Experts of a small language model: 62.6M parameters.
Below are experts of layer 10 (counted from 0) of a mixture-of-experts language model. Rows are named router (the router's row for the expert), gate (a neuron's input weights, with its number), up (a neuron's input weights, with its number) and show model dimensions 0-191. Each number is 128 + 32 x the weight over its row's rms, rounded and kept within 0 to 255. Numbers have three digits each.
After each expert's rows: "mostly gets" lists some tokens that are sent to it at least half of the time. This comes from a sample of Wikipedia text that the model never trained on.

# expert 19
router:158124132116132132161151113131187130109135200127104111073183123130139156132109123126173159151103095147105124124088102154108110137129087139159127127133122121187154115137081142088121108151156119151127126117185130097143082100154145107168135157098158145149137172098175103109085115131189065178139091068124096183126136104220167164164142161138094158138110094151102139147130129096121111102102106119149048169152117077176149142192100109121114155178149076132142122149154111004093097157132139100119158158152127171110141165137155176182090214138175074182166148122108191097146116078122104157
gate6:153101128128124128148180131148123154124115125090137142160181080181122123170164171127132183140107123155114072156158113076160113109101145076095203127108157182144126182132100108077117095109084084191218165082085101135141133102125163113142154050148134158156120139125166160186107212091132091112113051128087157051130151093118147171107137154173158158080118127096136099133154122096134163152182131112159113097113152149178060113142131151173122149113151084104154094142203131100109151121116176138101136131129126144167079138105076108135106109131136128122109152166121205120143105118193139108
up6:134146131112096146151128137127105114154122115131129120134119066117131149110107129073132162148090149144102129125099168094106082152168132145146059092083160135018112179157117138131110165166142092099084138155122178151159119156183109082132170141136144105080141084107098076116140116105098131116099126163118114139138188132134164051090102152145112129174080121132217089068144113185181134121071154127167163103150137091117099096081122115113179144151146066151135226117136101145154080153144134164102083108076113133189182118151151068139119122156129130078153106151191088117096176135124172164
gate7:116130106137136143147172107164126105155149145154058141124137107164134169117178123131129172142171124079138098099108146130173122144117155135155109122130162148135101140100104147132152082153125110144048117099083154129119107132148148180141149075134182106201174126151127135123113113147088118084136097131098144100034160085149122167059151172158090146155098104118116125098133103166173146139087155162158103074198132097121200117122158131138148125112153114147149113068054089114177145127094120183121133148143150178163041225136096066115088113090093149132068068084101098069128149103136132140
up7:208143166110154085095106106140102126085103109137094080118114047094111103205103177144161060110074085122140165085134132091166132107105104159080152144135145178150113109112091077106111119144107180144116103172091115121154095087104115137118086189127080199067112139147135144114158131091088144157078132164175101068154135114108104133100112093102097136119171100127152138132153157145095135097211136136122143175073105127075120118181121195094115136163147149153070135107131111143086155139104075087170165118158146086121129080108139153094120115048121126148143160161163109113161075132168109111
mostly gets: "Gls", " Arthropoda", " Insecta", " Spouse", " Years", " Owner"

# expert 10
router:166125186069101126182141089086208102115089191094083155135100147110161130160134122109105196138114103081111144110130128115086148172142245160099142112145087140164146143116095111130153121116170127103169180094218146097161112155132128142110135117220185112104112150106174104073157154136134116147132105098145086141096087169126147163137097163115071187160154165135158135153117111097133137116143111119129082156120126074146140219146128113115108171120132162134113101150138144037102074158109125130100123125134126156132110210105118148189119096128122071111124160091114116120158125157110124122
gate6:121169103126073188114225096157104132122094084146126166133089121087079140141125148073147087139173128129202129186060156117125163062097115092096117075102101075142122111080165102100104146141127098147156160048079140090152145128158134138136148114119150153205111127160126139133154123100148153150123173108144151116093170101130204068181133129166137160108075099077112124121094117126142152066143093091140112165161080101148094126145153102159149151143090068083167116197054160056124105106143132107107147132093149174114119157119132127164193119132125129135093105108147116132154117130159144101
up6:105129104158110131109168146148158131184042094149151087076149141165149111156114078115201064093197072164098099111177123160108060110149138134130111122160116118139133120186113091140157136085117115104141137105103110092145101139132139111093118135129148070125121136125125150115128122188113144155125131135185114124106121171154153172145136133092077120113158091120096098174163161106115114062132185117153145124078185165117119156138144132184122070105162126108137137155111154126131016106203140112097186157129102154154182128194123147085122120151131106104104091159116163180082167113213077156
gate7:102031112111181118155164147133138066148136122059102065077087116097099074141188124142162139125144122136195107139114073120181096135123119091120099144089158114137121107118085135120117093101126058136184115130169145182120135119193155168157141138115114091090112083150134094136162155143097131117135184117108108102089129027128128072141066140136113151157145148102127123115168073138181124172138209092130072138158109155107222118145158070147093179166128130092124155143134062108145176144131126166148129118149095093105137091094180147135141139138091126111125167139114156149155112116157146160
up7:124101061128116126139190121063128105081146157099112080114100127123174065131127115168121170077095091182170135114144125065131170147172119059130074165119149125139103126078106118150197156155127099170107123074114158187123127130128074119118173105128105092101128169128098122091161164123136152112181076150092186121119160149108106112140157106099072122108130140174146083137155137123133143150212159159096166098149156219165134115110163124100106080177157126136115161098141095155151155158152175138171113069131106092121178176136161123159057154131113124099200118156127102163122122133066128108
mostly gets: " command", " defend", " Command", "ign", "view", " maintain"

# expert 16
router:140096137113095112194115118113140118146094149143077138147149169097139153128115120095137162158135068100119141127146124118115135130141064137104131086105081144182135163133090095090129108137107085066115091156172095103153129124133159124094130151162133158105100099091150155122116161148140145167120096145106046120107092179155107167218144132175172097103145131108091134136165157134130130139075119142154112139101135086111156147135152121140152159122160099151139171059102205002089098161080123109084146110162130168142120248090117115119075183121159122125111085056103182113136133112109072144
gate2:108096160107113193142104098150113092157078105097118108126084053150171128144154165112149116149114115091140151102107138104116126157077082157132104205052123084189110193104142075063122159079162122108094158155105127144131146187218164176138158179154099128104056084167128117201139158180174140123190142145143150086116096159139123112149121167144160120084065142107084129137174158069109112070097143083136131130101126121156095151098088116138132102130105130163146172115120121092136094144117106130111156142136150113145079184196107186141128128159144147150185134158132122111146111095095107114
up2:164141136108189099125135187102141159111154105175075175065128147084101172086104150125118090164117129151153150102147129114114144080210171121158154095131070166116178104135120123109115093113150209126152113173120088102090099044102107092121149141143194171072132116169129129109094144115102140115100106186117126125065175108140117139096130079147076157080205119133159141127091111138148100179122103171094143108117089102095193132142100092141124114141141117059192101126164116106120125127191143103147109150070071122095148131084124112155152149112154161109117132155053110172100158090122125088
gate3:145144114143177128179185180102129075112123082165148078105154167093146125147102135130179157143104154124130123139110126132197145115125151200189190110152128158101182113144102129102150079159112120094089131147130112095133086124136155063117137128147154134087175093186136115100173137149100089120124171109120206170078148105112132087142125191104086176122086155089161144102082166133145117095119137202095134098159120071099140145116197069095138126108097147133126163130180103113147107175159151148128088138107136131160231117111129139121107140059168038114134188113136101109127145091129095132
up3:126167076133129098088132119130164128174135187092190120110124117098124173101141178091150186139106080190072148139169092136124077105120143160152115106130146169099122192177098109161152163089122081119108137140129156106094136090152191177145131141128143068071109143116129152126141144154079141160174186154170098140089176163153131096075140188148109115109120097158116113167155177183127119159172183097172161128161184155129169118097139131128136121138059108100142070167146137129149116103074146119143130180076054169122115156125132124147121129146106195119104052107149106105047116144105156156
mostly gets: " due", " According", " love", "like", "According", " severe"

# expert 3
router:191139127108119118154141134086195077078000138105119141127164148141099169192130111130138139160124123108112126106086149090167156119139046178168168142108091094135148125138133088120123117163100114095097123107157116090129092149144143151065093170087141163122123158074151091070094175141118112153109184106121110146044102142131107167136157150152113177100109165133097149131152164130101117103117150129136064194137145036149132014094136135149122146168156136155166177168126151075127137184112127128130153115156148121144152146133175162116087137129129101160135105122114171114141109139098099135
gate2:134178147172098122153095101146131139158126084179152106172129150203157127114121085113084202076106150106104147141095151157136121155093109106128063116109100144102099174069130152146087160149088141138136165104135119138152148189145028182105123157090067151173116092086150190180128124035149153147121101166115125102146139169088147146047116132198091176113117176117157121106107161103081098102162102183135094122186134119144089117141115164118159141108122169166094065125106116127114152149093166110133122085112131144092173107069134121103130131162115134152152128131121118168175118174069141107
up2:116124200129116122103181141165161152139130071095111109154105159113139164119088126034164148162164083099120149120161177140101106086154106188107108115141134144102163159116144129141142172157132141134105086221115163094147105109105132095137159144107157131112147100131140058115134145124071068081133067059131161149110136145121159065162097153122177096137111116124135079126151165139167101140095114128099131117131071223070093117118101150144118165079189151090174196171062159129102164066170124170175131119118134148158110155125174109109127135136210101160115155109147145133139135136090121147
gate3:118074148134087105077157097075173149086170128163145142154128132149152121148178022103107097100144132065133131111145166167069092158132097131137107191085139123132087126128156147144152119113102132114138138180110137138151094156142123124083121092167194165127078084123136132163082127127086150078141112156136062123157133105170163084081148152099113142123076198137149067126130136100126149085111170140186096097070107135113112183076156108073125115131050142101084101123211153129098123121140097128107103168101140126160105176102185090161153173154107144177130133095120159194115135089111141155
up3:064124119152148105098161129131132157083112137092121115165126045116128104090054177155129092109089189165027110117085117161110103120097140123100146114181148117134140126169149128138091101119162132149107046103082185105168091164084144129180090113097140139110161163153107220102117133101092074128192104152130176168060106137132071099141116108181182087118130131103109125164159175114123156135130107142130085114157141168092124117102130168082069090089114180136110140142169104126130144115122122098170166108052096160131126083112124178124075118104112102114143162143110156102123160116118120179
mostly gets: " Ab", " o", " GK", " Hy", " Tem", " Bet"

# expert 24
router:154141109096134120165133128103178088111009140103073155107191141099113114114111150131118164138123126075079144154114129146090130102149137140140178113153186082130154173119111070090039135146130095070124132108141103050134118116142102141133126128024160134114093097119166108115070144119166149128094053120125121153096103163183143151154123112131129145115116154138164149133160161084119120113140154132104120240159155095141153235100182128176147141137116145163129103121134143052133090112085121160146133112142088121128139162119101150155141205123102093109154099113125129105125132141108100175
gate9:158135170167175168152180071092156150153140106115144108161144133080089117072111126176097148126119147184101134102099118118136135109148171073087120144139146160135093056133177124136114128187066134166128150148068061135133093118033089088151175117120114179129103116152124113073162083120130110096082133160108115156071146144073160133051122123133202142163092095161156093109102134113134127080125087132142150163175128109125170107105130075122123173170090126156137209086081159099137098144110118090173112175162109128149143142123137088117153054091190125159124122179124125106136085125133149133
up9:113142131143095162109133051131147140112136147056160144164138119143123113094193088100127117126068178191090122120066155147102096126162108143085100156127133178148118059101162137156126135151085097130100143140082144138186112115029111111181105174116133120139127072174162130093157057115102145105067183138120105188088098120081162098076110140142123112169096085105173056156119164094099074090127099110149144149123169114155120117088135063154096148108110165102089109153073136151136130129091092068114141111120082096139132080150132142166132120092141139151108083139158142190080160147124134164
gate10:064081166157112130087119119097086108129120114131138180156187178094132139093112164138192151144147110104125133199142088131167107086202131118092116137145114115124110153200122116104089103168107154124169062167100105124094125118172163044174161181165117109128069148107049110132164118152160176156105143104071122152127124166141166092100080130131149095089158181104103089095131116144142130202118176147147113092166185105126095079148113114137143108130130166119096159125154125149106159174126068175109114076176097122158092087126082132109129071129132148111126127136048128100139110140114170078
up10:091142045164165152121147142091091156113098138212125139159081083112079148122127129050086143126043086186096141108175168096139165107121112138142132177135139166134177107136141121119127133116134175155136132127121120109159196159148135146165113133133152133169175126166217114142070138128105104115128055167190159125149093139132107126207104073055145128139135141144154149103121088090164143192111171120161133105174110157147119168123150141135100136104122160119122108115158143139167100194095136168087152193083147143163165139093153084168143127094136079091167157141161125182166122129145100127
mostly gets: " pro", " Ho", " Cha", " Pro", "pro", "Pro"

# expert 29
router:163168146104136133143181162138148102122106162143110165158165118077137153134126135120164143156115061131150128096112105145126109173147144209131105085085157124186076102159099099098058109172139134052135166101128108120128122182157141109116131169057191120129135134115178069157093127120120117134120105131149094120168109193182125108151124210143100101116075133137079119144147146082135140074103124092181067173154162107144125178144136071178092143134175151148128116148154148014161139160102102133098127097157120113154133143075094156171146204124164099130146148114120135064091142135159114140
gate9:165157158138166120097158157120157128067070113104123112101157098086083160121066163164150115114136131136082106147086137134139185095118172101169180166135134101109080134170109158147108156118135148162151214168158142178117162175080137149150130158148108131115143126120169114158086054152120116099116049120150129224076147105095176126135113110155067111121114166124136130163192113157087114146122107096206151154109115081168088115183114140113153064076163164148083101191094097089139108103102100143076167090099148154124114144057125134089124121121110128101124113077163141142131127117159123170
up9:112099128092084165091101116118176101111130057101167139123162162153140105100159122236107085106109140175112110124090154089123141113069123127110124165136121095118144127138079112128119115128148113121202140143071131128159172095141153151090154145117096122101066162134115102164113184200104177188098086096110144106154092083167074154101050154112122131175138155069145151135126068142156126115135159155077115124129169069087124147108172152086110128113169129052176143138123147152102097094194134178113083151062073095140144125156157102139153127134085142104115117133135105162089087098123154070
gate10:152131185110088085146131117101115071146043190139092117136144124117136140158096203115132144163103152095143113098109176091211100075084143170148117140113068090142120088095121127168147178160127162120148140066142145157162146144094128094148138093121124162144154040129127163122142092178218148137103089068135096214133107143162149104130131166129159120105118176078139063111111103130068128155128127144191164095121108136149077100127145121171147076111145104139137101115112097111141060148176115148093109098115140057124152137089095177158114165165132162133143173124128109143082149150104097137
up10:114154169060101106125128131107159160151114108146053111155123140090175083119132135129134095135127156100141152135220134135120151095093091184171134222134104141107160133129130095111168121149104141159108136165194139134074082128133105134072138136181101119094142034129116141162124129102115086102165234114086136189122195184126179114164106155119087150120119149097161123132139143092119112105121069122101139194163107095090103164133111133161144129120083135119142145143143154126091159124135141145155205186124120163131134110120163096076183076119183119108110123175122120136204105145169106100
mostly gets: " Stat", " constitu", " commun", "Population", " affili", " vol"

# expert 0
router:107109109096123086187176053066164137087073126133109105126142145115140121082137170122156148105074109138090153093100161106109124173142135146123124119101093121136109126098147117110006142116096126142135162109170145071132112145102109114215129162080148168107148129062126155125119151113100086144100087082127051147083091114123099163139143172162098166140073144124105130172084154084154080093154135160150098229130154098151134177129186126145133149174158198165147127176125111071119125184096117126104194097165114107149121170116145124142133155180087131145172132113122127113095129098141122108
gate0:148213152121135103128160079125131101077079135145150090107179165115143143126132125107135172138134139139125096125114146169098118095150084182089146101140093139088115166165107173106108123157130147113122115009113132075197110130142102137107074164120166158101153144091076213189137138116072128054120137101127148105158105081152138132167167143035107099129135105121142099121100174156128156110080151108160135174121135130101122155148126133174103152123117142156056156073114144122068147151148147085132154094185096057152112178132122144137121176141119166158070125115154209110094146139132134137
up0:105089083128183145136134184146218167168127131146059147108114135134104134101171066128076100131103115108129160121099173160164157166088137069085110154095130079144163115114129115158087065098149109155101120160136109095098051110164136143108148171140115103097088176163127101168118132077136064092118225144152164124112155166101149126069098145198098167171106106088071162130149094152098161164083100096103136115140141156114110122198085114112120133116141070125185116084105141121143180099150076157132136144148137138124165099071118158107175090123137112098158091099110142159112131120103180114
gate1:131145100111080120147159108091173207118150102146176169136144135074108122122136198045120099120151109122168130114135142145123078074139131144148125104080195142111130057097116094143067108091060151138173128083142099069119123071099151087112123078151141196124100194155117125112139108118102110100136153137174184119147134167121081135130106096138172093148101133111138175150138082172102147182150099143077117117119132081060098059162131107123106165126059089103111183100129128132118099144158158119073114130112112173104113128119199105189163118105100128126088054158123147137163150136113143148
up1:170056143175152123079174128130127138156119135113187136133101071128115112152152110138099173154155119131174134146109123155146094074076093092124174145067125157127091096133172178124090111176166111109120052168097106132084087119102148081126154068117164144123102096111058150174057162098146138093171162169121136165061151117116177104187128132144183174080130141110132145103128133096123103132112097177152112130157126103179140202125185122150123125093101081148136134166163186133090161107161105072205147106097100145094135145099146123135126117171133150124102122056127160085137134169186137149
mostly gets: " $", " g", " .", " bar", " cor", " *"

# expert 7
router:140101125069139131167156106129170105080231134098120135159155145104096119127130165115091160138141104110101132133078100161122102164200191147103148111124125063175147123112061146071107099112149101067111135104178128133112120107119098104093132137088159167129089162065188124131141119152158088142107113110148079118117136115147119165149120112173110148093132172183177101145161131151156111095172149134144064202155152070133155232182158102134141125162128145161140168119112169040102118082141119123116124084170128130172119178102083140135095203164120098163123101089134145100111112099135121118
gate1:163162102124142087163141119098161173131098193142063113126137090073136109128163151123101129130102105122099153135094097177100131125117150183126228123092124128083156116073160216139118143165131100094166121156165143117139053088113129100148138097067126090155092089135140146107104119172106087156066132127123097115114123121147122149110094128112060202149162096130186147142094113143146119133121116179108052127129161077077172135121098073129094146142090133097088162157164192112099129161135169119145112080094087138034106148134140130120140163114103128142106135158153180086038137132119147143
up1:144100073139159129161078150125143140075141122119151107132105174160126090127134156128123145096120071137113102124081118065132145106111151103120081121168134097105094180116135113118125160102158121125071155041127156132117133098123098168083147097152128112141158115165151120094129160166099127073135081116093138094062086118099189139136094127130088080132109190132134115161077091134117094207040139188102220155218107112150157165079108074123135092162120110163077104156154154132163111090147142176134121160113120151153066108113130112080131133156139127140107163131142129173133215132192109096
gate2:151134139135047058091119151102120129179106179102134142107118128096179068177132176139122138151112101117123168141103138151129146156132176080146105190110076134170143070063178143116113155213108171126112152102154110147079139128155144075100107112130197095133213152110146124104138106119166143132130150168142095101137126146140094156090103138110184160150084140102094132103124086117143094117144106099109139141122142081107164159177153105113122146145148114114138145148178130144113077189124146098072086131107150118178130080090085083133103109125130129166136168000094114154096118133109125202
up2:087146156192093127118074094123165105117141176128121124158154107116120113095185153133169094152134105106131178154128177100112124014146088138114138159119143094194106098129050131128142145147044184105086145174057117090037112116109147132115069135119169100118163181132173145175132119114158137180160146116162175090127092124136135105063159160144070124145122147105130141108165132147134087180106106127104150110150145139149121151134143092080124143057099102126086053169120124125134142081141093133125108181142114126180114162071139157090088142116196111134112088107154152136143107151103117163
mostly gets: " School", " University", " sea", " professor", " College", " wide"

# expert 8
router:102154137088116136141154103112159129091013145104119124147137138141151147166125128113140158107131106127102180146118148133184129148127154137098094121153027149195145150076093123090090057156164109084161147102156103053166123144133122142088123128130150108145132194117146132082075137109112107154140167111119074128069108109071128098152149188154127152105086145141125173121141134122153163110138123165154093193123160093114128044134149098125140159151172129154154157176093103106104131128086106138114149139155094115155102139094109139149146255144113089147194132099102134091108146133132121132
gate2:129125122071180139150174093100166081078128160108117106170099075089146146124144122147073117150155154152111126118056142117110168117154133094120099080113101096115157162121118116146104094172152147136118191147145103077142122106137197065085067157128157165138160119104176161137161109173143133167146130102120141189139138142135093138132129178145112128123178108109071093116110123118139080104088126080121112136107098146135205103166138188117148109178136091187138125156160149118078104064143090198101171146124097109161186123137108171190158177178146110146084170043166145170105133082181146140
up2:104172127172130101093152173170132193126106110112075157101148122132099191124125161082106151109114143134122128108161129078080115115137151175127152138143120080169141080219103158094171154084096139130111131195113191111091172153093104111149081128117108107104119132086152109136099154108101082134149125141138131060105144105109145164174109074058168091089093142168170180156139097103138167152152128183144141118139175104112136109120092137148131174122168120118119158071092107131226113215141124082113095098190089158157111156120154050166103108154119137119152059140155143126162132099129154156
gate3:116094088102089141139161196085132145025161123225124119081120111117153126139115122141124097095100089188145128106104125203153130069133112132182162180122130126115124127088143129134089136092156129104148154115118125170123152175139174103162129118153145099136108151115137145170119140099109082143111113141167114137151101128132114127147147081112090130120045106152113153158107123060166076161098140069163162072141168136158104101195113086138115122191134163126137049136166144102136104164099147139110151176101168189128184122153124114184107126087133085137123184145156176085125051090167083143
up3:156137101116139112153124130072167155163142102205179172130106107111146147126129178204109127135062100212152081147107111108128084205070141104130128143112133098165090128131112140109104126162112101145139093098088084139108083161076137144169117052141147099129118105129139082186138115122128117160154127140183127087167092090108163107117178124164130138053093120118125182131096093114147060126142091054114139138151155124147142175146160097121081032143116084166130170121130140132096192156117111151131125133092077147139142148208135131133126176057119133101106184107117144125152093139155086120
mostly gets: "\n ", " :", "\n   ", "Japanese", ":", " pun"

# expert 18
router:140138154085134131199159129070128116124014169130113162130163123114118090161125121125141086094134121103109123109125122137112133151121006123147110086122112125140123145082114160123056111112101092108130107094205112100098109140154143151130128154123159155116095151116142126091086147170135100132116112116126092108109106133150150118144129187161156145128108156104106139104167143109123130119164121184098111103133158075126171240165147076141138156115128160149096133157162165083124115130091134104128164133201084082138151204093127142138178250128120089140177148086117179075092129113141089107
gate6:120143124109142160100189053116168100115156097132154134183140062122138128098169157121110098141115106098162113107133123125104122066133180132143111083125111156133192126106177128111108076118099151133139139134125160129155146074124177178124142086130115145130127087103134205148123118121169169120110110152063105148091136172085147086172143165143157187038084134143091109140117205117080093118057229123120099081139161090113133143086151151134129106150080146157120122118129135119157147090091120159180146126117134148087127176143209174183092122149140198126136100130095097083127161117107080078
up6:148121169095116132115056158111114160148147084091133084096128139094167119128093115148126090137146151103176084132157167115173158141111119124141111166105147171041129132134116107095121111088145125144128144113134163165160159140092134145128125192120053156122218088103119076146143154152103127076098198150137100168161140117168141158123123132144080110155088133083132119107088142142102235111201150160080133184160135150117130132112171115177079171141136187105123102117122129123066140182120152174080098105064094149133161087112114154132120078059088138123107152143140104081065080162134086116
gate7:170108153132130106108172102141168150109158117108118148176069120136166128096133111138083121169134131140119129125067105135112178129129133069116127093076110113111091083164089099110156203116143130154159155116102192128153101147058095057148125189089098193215102113147119144120099122159107107164152076060140153144147133181131161143104122133084098168133145127113120182127224151123109125104109155197115140174116128111086086126154078163157127121145126129183134140132149114125171082149111112109105135127205102117128149173064125143187045137141121166121114100130156079177086126076142091101
up7:188115137133139143074085133127134138148075159080102145116097125097080157089114106101086115109189133133065129138125115135103117131103128106138147120142139110174104088133100097097089113081112086121102071141154121177116122135179099144054166148176158131115133121082136073159139146142124163120116122122159096079157119156157086146120091191123121079114060099121111095098089139186208080100105156109132111145120155141192110118065159106116165158145172166123151070173157155107071100112115152163184130170116150095108145091122148109122147140148111101151143139083033082025058136125140147096
mostly gets: "Comm", " Mort", "\n\n", "This", "See", " Coordinates"

# expert 21
router:163108143083106138131139091089143120129098168102073159145109135070108128105141105097117180155169111095092150140087106096146105132145105164128098087098045161210114143104098099116129104096125069089152108124133111117109117173121099134149109212122149177149104169118178142140100165091130076153140150137114056126110082169189141124142158124179100124115133137116159116178124134091104156127119100166139103177140134075153152134128167109195044175129126157151103148132154132036121093147105154071135114081160110095152104157126160145188161188124130065168146106123149171062147124089146080173
gate9:141165093142155120105153107125156125079157176190092137056165186128081136121143140124057129180142133091084109154145116194149165112113120105173164142122123128162173111124113171059084092151135126119135143190172169119166106119123148141125072124127156092111140139066165163082059112122134111138099116088098109162134118115071187132105143116095107200141166136162104098164147146169179078169161162143198109164160103122106156153207097149147203137152165109115102109132164132106107138202147170174094126161155159134127152122129106159068143119139101133151142084068111119148135157089148120081
up9:193132137114172156136116043103145158124133111088114093118142144099106170115108157108074103179179176111095142132098109179149200084145077133157127160119083147122091147114143128131105119121105071120035118117165113080115113062144121132128118113120138107085141182084152150127106120157160116085154129107151154164064142180127157149123137167118078145147058075147114103175112112147174174103102106082141165128145128162181185111091111099113062130183156091075111103130131109109095137183203111138157221153141110160121129094156135111114128091139168149132126072107112137096171135158187122145
gate10:159135109103127112132084093087181121129157120144119097149140104072139076170071131119142154154154173116133112124112105113142131157160100130124137129087127170051118127094133088121140075093139102113162104105152111091150104099121137165108151165095128101084147140060133117153168119118208159135192066098110112162140092165149113107136109160126142154052062100125129148124154145165097190114116139144125115139120178110160078094095127078122122142171119112138047078102163099102087169140152090196081176108080098157149099120084131156172134127091070155143178091079070157162151126189139089048
up10:094093104095103173138120099121099118079130134167137177116132197143128124102143160120109123107118140161093132141169160187135160132069108125096109067110148123144130173101093152126124116201146163137164117109095158209140107167129136104142139141142145197107104118163148190117060102170109052146070179146094099128081139109075169170109124071158079151176156111145117164123064139096147108149157151122167102130148094162122169181165111152162164074109140104106180142173103159121173144165107122123183062105123160134139162119151143109100080151115195130082114150168193095079095139127087128159
mostly gets: " when", " during", " while", " until", " After", " However"

# expert 30
router:159155106055082133222134111130172113075099123117129119121114137109125127204103174121123129148126102134118163135089151160114110160137162150141173136150147159175108147120144128116112125148118143061132155115209140133144088127165141121192108199123165168101116131079142155097103131161125135127139136087093067098065089141122191150133169139196102155114163154111167133141111125094086136122164182190108068084110155127143112136103165122177117138192164127132133155134182093037173087112090128134128175140180143115146106191097149179164134185116105099171165119105127131109090123090167081090
gate8:096118132062088144117100085095156093142141195132147117137158122066114128100088185185129170130106131111151170142128109160174105079111134142125140145115141091185156088128084112151150072194120110124052156156077082156144113130099089072175114077207100149134151114107101089136117146114073050101100074121128169127102126096097102133161125112112126142125152126053126084095176161080112084166131124118094116098158142115116103090103132136107100101129118098157153146163110089127090169100147128084200174150152107103124132098119179119079080103178104095078089060148132096097139126069116117151
up8:116137132200092141147171137139088069125132109098126126150136119092121115183127140158151111194156104132140172133072127196115100165142124160108177164179133117111152124072073083088096154099104188127121133152105143112061127119120165105106141161124115132083104145096119112081162119177101135175161135120133103094117094034155088170133080163119150077175159124154139059105165086123091178123180085128120102132144119089138124130100143087082085151173172148145115133123155105121144151133137106140187107143147164111165148144078099060160077150143207087186126207147116127163167116154166126093
gate9:123106166086157159084143134083131120146121159162125096106160164112174082062185160120134170180143147160153176100154137102082163110135131126130164113124145158165117169149125068165114165099084152134117130153092146087107090134187119178112116153173163132143095092146144063108183122095154137082127125150209095140134140084112149128151160151131079175065148084072100118104153152115115117069099140098097167113134082090162154141140103113091086127122132136104195143116130098117163171111139154084164167131194132117154116139140194159157165103121028122108185167090159100119202119168100149128
up9:155098141142100135146152098176146126169117084107136180205144098115126097128091152153142134168120158112143072131131121187117136161172146161130083155155128119105074075117110081093114126082131142113168132056177131139092146160136078123140081184074024147069109117115103159162139137162136127119131112109153129158078174154120181143104090095105110082130159137235133164100105127142154107144166121107163100150177110125141103183121132108153120147104067152097127136191115122148128134152197116044096117118096137120124108095118085061208121136145166142067125095115103111096113165134102162125
mostly gets: " those", " l", " self", " individual", " Ele", " Ser"

# expert 20
router:116098131124134149120132121051152110096096176145103194127147185134104147126105170130131138108075094118134117152113138113091120198122111112125067081102055132167126103127104167070117082106136104058103143075205146116152124090129119138147129205160111161128104122074170107097136123101165143149038113150116097128124139133128158085100105125172107152139105119140096163100202171090091098147158148136129095152161168132164147114160134124129088163120142144171146148230124096023106052141122145123124114090160088110144152180101103120150105155123138095155135159091097117130130134097180088171
gate3:112115131133083147124154110140122132127151152123110167099110111207177141184132187141139149057143097097155122170084086142163133189137136043090096114108122111103146085150110124144075133170128100116148145101133092125132145106133132104111134162058114137093113184067136148118125094080127121121153135126143109172106107109176143151114144144069068071165109120082148191145091173117065136105128195141087122170128132088124150114142123177148114069183111118131136160156104130061120176123128126125131178083183209090167130076083096133174096091109181164134162102129068159131088075150132168127
up3:125155149096125118097070095165144091196165145089143167144150099171151133138102139160119181155154086130148099028119103089069143161158112125108147123162139117171105157182074182135134154169101081145134131166144104097055128172124107081086075091147172117149044101124122147083132137083101115140177136080120112090144126120166128132073134155109130118150117152138108125169149149122123108103124142124077064133148131165125118107102077131062110064186142132166195083126155137138137138072133111063181167136125173101178130089108095163138123099129113102145176158089098117146061101126113131077
gate4:072104111104097166118214123167128138115135075144087150126090149122113109170114123147166107105116119103155087167159088169112132102128147206082067119098067148127153105201092099133123103137055115123174095134104091115168105138120119114182111154119107196109132141166103143170123123151125118085078148080107075130080115117148097158135105143111167105116104161074168111139187158175110174082211102174146073171076121169060104129080138134121091146167159112128132141130169122119099118103163143155071119144077151171128105121059142119148085134113172187101086145107125164127091116121147157151
up4:149128113098109163092080145093129137135074157128144123125128100160068173068190124141106135139107107115120120156159136135154178113077114124139108159119122109156153170124109094111165131083199146175093095126136159126082187132104120156054129112156104119155134080126063185171119163093093133083146113137176119138168163133094108110093178140167125128111156151082138143117169142122145116156070098088082185077079130118167140153163197162090075112166134114160219130129104126154146206133149161116172102069151102150086086139133193148083115138130083164185168135146125105134189169134094111135
mostly gets: " w", " f", " ret", " red", " trans", " c"

# expert 14
router:132114133074164142195152112146160140091211154103078167121162155127127108128135095088166152135119132102112118108112105184098110215166200167100137105186125126137088149093082107100097116135127072083156146124152156113100126162178154125108164175083105141097118095115140139128120165119135114116135116117131082141102121127195098165184123104148145143132115110125138107155162183098113141152133129152109127119106142102169150000176121075158125166164143116139144099175122090054175140134119120107062150104194114088161181165091178119145129061095116107143161097084122196110131138108118126143
gate0:120149130166158140113148111080111096116104129190047106074095143045149135132135111087138154106116184129076136136111136122055199130125147099208160135161098174130114101093109114149143111133146134101143200147197089135130091100141094162105123145150100103112115120133159189098143105123163080063087085136091112205103129115160122137142133113095127089126182118179098162096109079145086097154056079126142081146099142050150139173105166121152108145101158141154114118128165164108097154078143175116078099101144147128097096188133112109116185135181128179152131132172110144152118121174137097134
up0:122128130152143147092115144080158172143119083146061096000088109141145115105122071072188106171122136142142158089179104122147182128130117066147156163093164165136112125094188109135132113065150111144139151099114068139150156051124171153104170110107075096083078118092129130182152170157167106159142136133131164131161119156124141158053156127146166146122153130199185141110123043110096089111101122110119135139152165118146089143165124178157111157107150144177103107107133137103162109144196200110079120131143106120117078133091124111159159131128127124105135144127072143095113133147169135166
gate1:091094076154104102161121131146154130148086141133172137091127181093160174096128104151148191136164137062083159125089131132177112122110096146106123101171118110159127161113132157156083147091194135131121141164159089087124132141096087166176106153086162089184158151153214195121159106174151057101083160159144145156069130150159157143138091110131146153165125112127091118072113095111092136096113100125135100131120117105110136102165125168123081163048141095112152084121166101106142176084069081134177148069133136134122110131152091161158126115206137093145116155130115103054137171102191171163
up1:084160109122145165134157162125135166177184102087154136169171137179120135118090143180099165088132183203102137089112154078168131119145121149108116087120137142107198135110093155125149101143079083170123158051147104162129100135122111089164152112139122134146116167135169131194146062106097132134078133165123158181140130088119133133136098127091093112133149134031130126116193165131139159125137176160061110177114152163037124150127174135138116075175101119072123115113109120163090123147146134119129108190135159065088137145153190154133160135065087168123089120141141116092092112143100183162
mostly gets: " Cup", " standard", " Association", " Prix", " mut", " championship"